{"router_score": "softmax", "balance_bias": false, "seq_len": 1024, "steps": 4868}
Below are experts of layer 4 (counted from 0) of a mixture-of-experts language model. Rows are named down (a neuron's output weights, with its number) and show model dimensions 0-223. Each number is 500 + 25 x the weight over its row's rms, rounded and kept within 0 to 999. Numbers have three digits each.
Before each expert's rows: "comes before" lists some tokens at least twice as common just after its tokens as in all text. This comes from a sample of Wikipedia text that the model never trained on. Tokens count by the router's weight.

# expert 61
comes before: "-", "|", "p", "ed", "y", "though"
down62:488496511515495478520524458499512492534485483461505495468437509526470489494475484531524464503514520498508507521550513480513467461496538525491497477500496472488464507445517527507489493508523517542498438514509500502518513500480505507511470502517539496539474485498447499482455507484497509496500467513495521467469508468530473449518511495484496429498504540502498495550538501472487453452459443524478484498519522503481564488461475502487524490492481506480492524477488515497485523518434448507482512507489515522510442471511526502521525517500489517452529434495511513467517509486483503526559501473514469533509483484539482473503521477481519524528490509444490504488481483498481503487494

# expert 179
comes before: " |", "\n", " (", ":", " also", "cted"
down0:497518525521487488515510504521478535516516512523527505531509497500512493504517499496459504546502521485498514492507549469541453520531502502504487539505516512512534486517537553483503510459489492543473450483465519539499514516488485505515461519495456535442551501473544522492483515477458473529454507484521493567475491505522478524501457526488528492488506484516508522467547500482515488483493480476512546452500487524491474484495506471505498475505533476489465483520465514556529472532513504529509548493455498460478476489452486495471496554489480471500483528523497458500515531455505491534491489500525505497491523489506528565469480499498521520534528544510499532503476527493531512472473

# expert 8
comes before: " ", "st", "ecut", " of", " –", "g"
down1:526483495600498514516542547473508498508474455508486524493549498527461487489477509515471464501486485492487490512517519518481492473506501512510509469495526479460542495491524503492510503443493483527474469552477494495549507538473476501492539510533495468491510503507507514544497509502544505499495453458494510493492489515516519510467506506538466516510472467496479509464499513506451536507488479492497492531483516512504487505455493465494484490528506480522488481490485434499460539472506425498527537497484536498494465492487489516499522490467446465503514483541510507509510530473511513487541490541498499551518493521491512495514556494515514496480544529563534499508489459543480521495496

# expert 37
comes before: "9", "5", "6", "8", "7", "4"
down1:502500508480525462508525464478473503476487496508560503523478519499495491485519480503479512525506493459488494472554529468496506525472494498464505504523475481509507524460469490490496478498492515491488528558526499487493541544477472517529501441520478491445476536508496500502494521459504509498487530493457514476471496488474464481424497494517458448515473476490477456514519492490493469487468485525475554489539506510476553515503497510514496479502492506535460494499528478503482491512506499508525536543506488476490446481522487535459502482532482512518517513484513465484457492518505531524511489459505521492503480488476517501448461536535480585516484504480476507513488535446476497511456

# expert 172
comes before: "0", "9", "1", "2", "8", "5"
down0:502499532463465519538503538474493503453483430494512498492508445478533519503516506475473513488533499511502552498506509474532556510546496469493474488491504507462514471496504487463541501528480472451504488489520523476519513516426489490519519470500491538494485510493515465496499509517512478501462504514501517522459487509510492475466494523502474490485519510482517526514492489512512464437505528490496506494514459525484496516484488491498479520511482478523497494454518549511499460476505537497498481444519456517502474450518561534503494517492472438462488506492526510494512525469522512545502473481485491495554545498447538540505500465498515519530537537480493539505480493475485536488488

# expert 64
comes before: " ", "|", " |", " \"", "\n", " ("
down0:522473490509504491511528455493490497543518501534489496493498547553479532502519523475478510517492485482460497472507524445507481493493470534514496496470486511481511548514515462550513597495472491445515493486468491477452523485523493479507534495513520501504485515503460541495508508478528544476486444450514502500504539501477530477450504525487517490502513542537482506518488494509494482460486549500443480509496499523477556487537519512496497541526451488458519517503516464553542484531482483526470512501503511493493505501487522479514510526456470497466536495467456517516511484521502537492524520478476473475489502482499499476520478517477485471501482501488514503490532505499533515461461

# expert 78
comes before: " of", ",", "1", "6", "–", "5"
down0:479480523529484465511527516495546477470511490522483510488471512465491550503512505498516511513505505493517504514501509480505489503520507496522507501464482481506499499535484487462520478478482500510516485510494512472467513517470527518482513481531458484498513529495496528516524507498483529533489547491466483541502489512466507548486495510467564508508516516529525513513473484476502486523491448458438507492450544516466496450492503482479507482485483500521535503533497513515460487484525545467488533515449518511531558483493520487512499576426518472466471493503543492521500477448481545509537515462488482512510522477509523527529505471526466448495538482447497500556492515478513463500501

# expert 41
comes before: "2", "0", "1", "9", "4", "5"
down1:456494486506545518508487466508502516489475514475515500504467526507453489466513504466483475492513493490518499490508529533514532530520489492521506490512523512453437502493491498498516540450440506519460519505497498526523449498496486508500493492519552494481532470463446500467497484501489548507496532482498558524480458465456517478517520509509518494531490537507543500547488492505539460493436511468515499495480494464548475549478543526484561470485527487523494470516528512484497528479504482490546507475541468472523517479524497510506493528589501491525511514533508516511465515518484497507499495507481504499483518474506477471521453465493483509484513467487478487504483497515512465464488

# expert 164
comes before: "9", "0", "1", "2", "8", "7"
down0:485514510530462500512501474536540554482492467531494540501467474499492530509483474506459470496505490483455476540473502466504514516517465497529494466492494518508516496541501478483476498518466447519447463473503512516505490515452509394527477509532516512521502528504542472479483505491522510515489496495495492544487509551511534520494499511481475541512524512553518495493432487532463497490486485433503510490504493515486495493524503471497496504521500496530451513482495505516526508505517497534491551483512485495490511524495497518511460553517497476479500509449452541485485498492538499468471512500504503505513548496550476479479491503498483519536519500511488532491468541517520562511487

# expert 84
comes before: "1", "2", "0", "3", "4", " |"
down5:484489510500465495570523504526505489459479484525505492482494529513447493530532516494519462496517499511489539519490487460474486468519462509501469497518504474531501475494485475484499501498490471534506448505506530531518522516501548542488486487490484478503474472470505527518536481534528484496484499472516508496514478472515496465548480523532494492516497473502515446519517469496576506465530461491489526488525509494479463444500507477497518468525516465542502470538523492534492462484516509480475454470457504462473473535478491524513509553489473519459494526479497531511488515516513499471493512513459509524437453538514448528484526505493469501493497485508504468514492515504553464537480

# expert 76
comes before: "0", "9", "1", "8", "5", "4"
down0:539485511512499545499541518478500520488480493500459506550498518532520518498567517511460510481484484518464507523462491512464454481520511502509488500528464528507544519548484512504491494504476475525491516474454455498500509512464497524501531530482542544520531551491499525470482514512464465467510551475521534513547518538507547482507502517508462488496471540487494505509508479504495468459564492515559479494528446479469496487502524464489503515522495492506448500531493541487538490491494528523474501526504463497525514491486471529504517490454499536495487503499506480502502486528506492514444487497469562491489530512461516537505482510487474467522510507459484496508513493520542482514537

# expert 146
comes before: "0", "1", "9", "2", "8", "7"
down0:534520492477482515502487512454512494502515489541513518510514476498497517471473515468455474500479508543549484533493515538432511519505496527507453487548497510488502517497493511493518528518482502499492481466526513448477511527441537467509458494469488522495505502495505474456462500535443531493496495519507495511487518511526483517469505522476466489540510485469522521502464504491483469442474481491528535447512480509533483510461466520502470548481511464533550511484513538555490491527537523515483442467536516478525481502467458476480501517488463511483524515497528509445512519519531504529524487524476523488516494484504491518462500514483513482481536499486480503484452543517510514485472

# expert 165
comes before: "1", "2", "9", "8", "7", "ral"
down0:521528504501503492466498515489469478486544510520467486505501512459500536478479507525519455507517453501490525489503490472543473526509492519489507528547541484476499499464534527517484487519505496507543498476501488538520485480486484470534481485457468516506499519535456479431500520511549512512465493486521487488522467485507580520482497527469495477467505505465526493518511533513485455456467496527496517493495535466536527515485491480497509484533468457488502528526522493504436497481501538537487556516523509511478452479493501475504529513497541474492470459506525493520492496496470469510490497510467473468521463548558498495528533504483487531477514516488486466524515500556522492529530

# expert 67
comes before: " ", "-", "born", "The", "==", "A"
down0:518509480481521475472532537527485509507506491505487502495469501519499487504476437515471479536536504490501473548510510499500486520513523465514462479504491526485522529499514553516470490521493488550466454510465493483531519534507482485492453496516497511523467516458493460463534532498499494522488532526483535530472513530472513473500502526474489530498508552472501451564499555498513493478518491542554498479531519473465512526528492506471528536515521521501500486499512505538520505517513489499479522522484478556479508474444514462482471518480496522482486528511449499527509459517491497478509474503507456507471550493530511489514467486495463497538495540513530513542462521553498527517534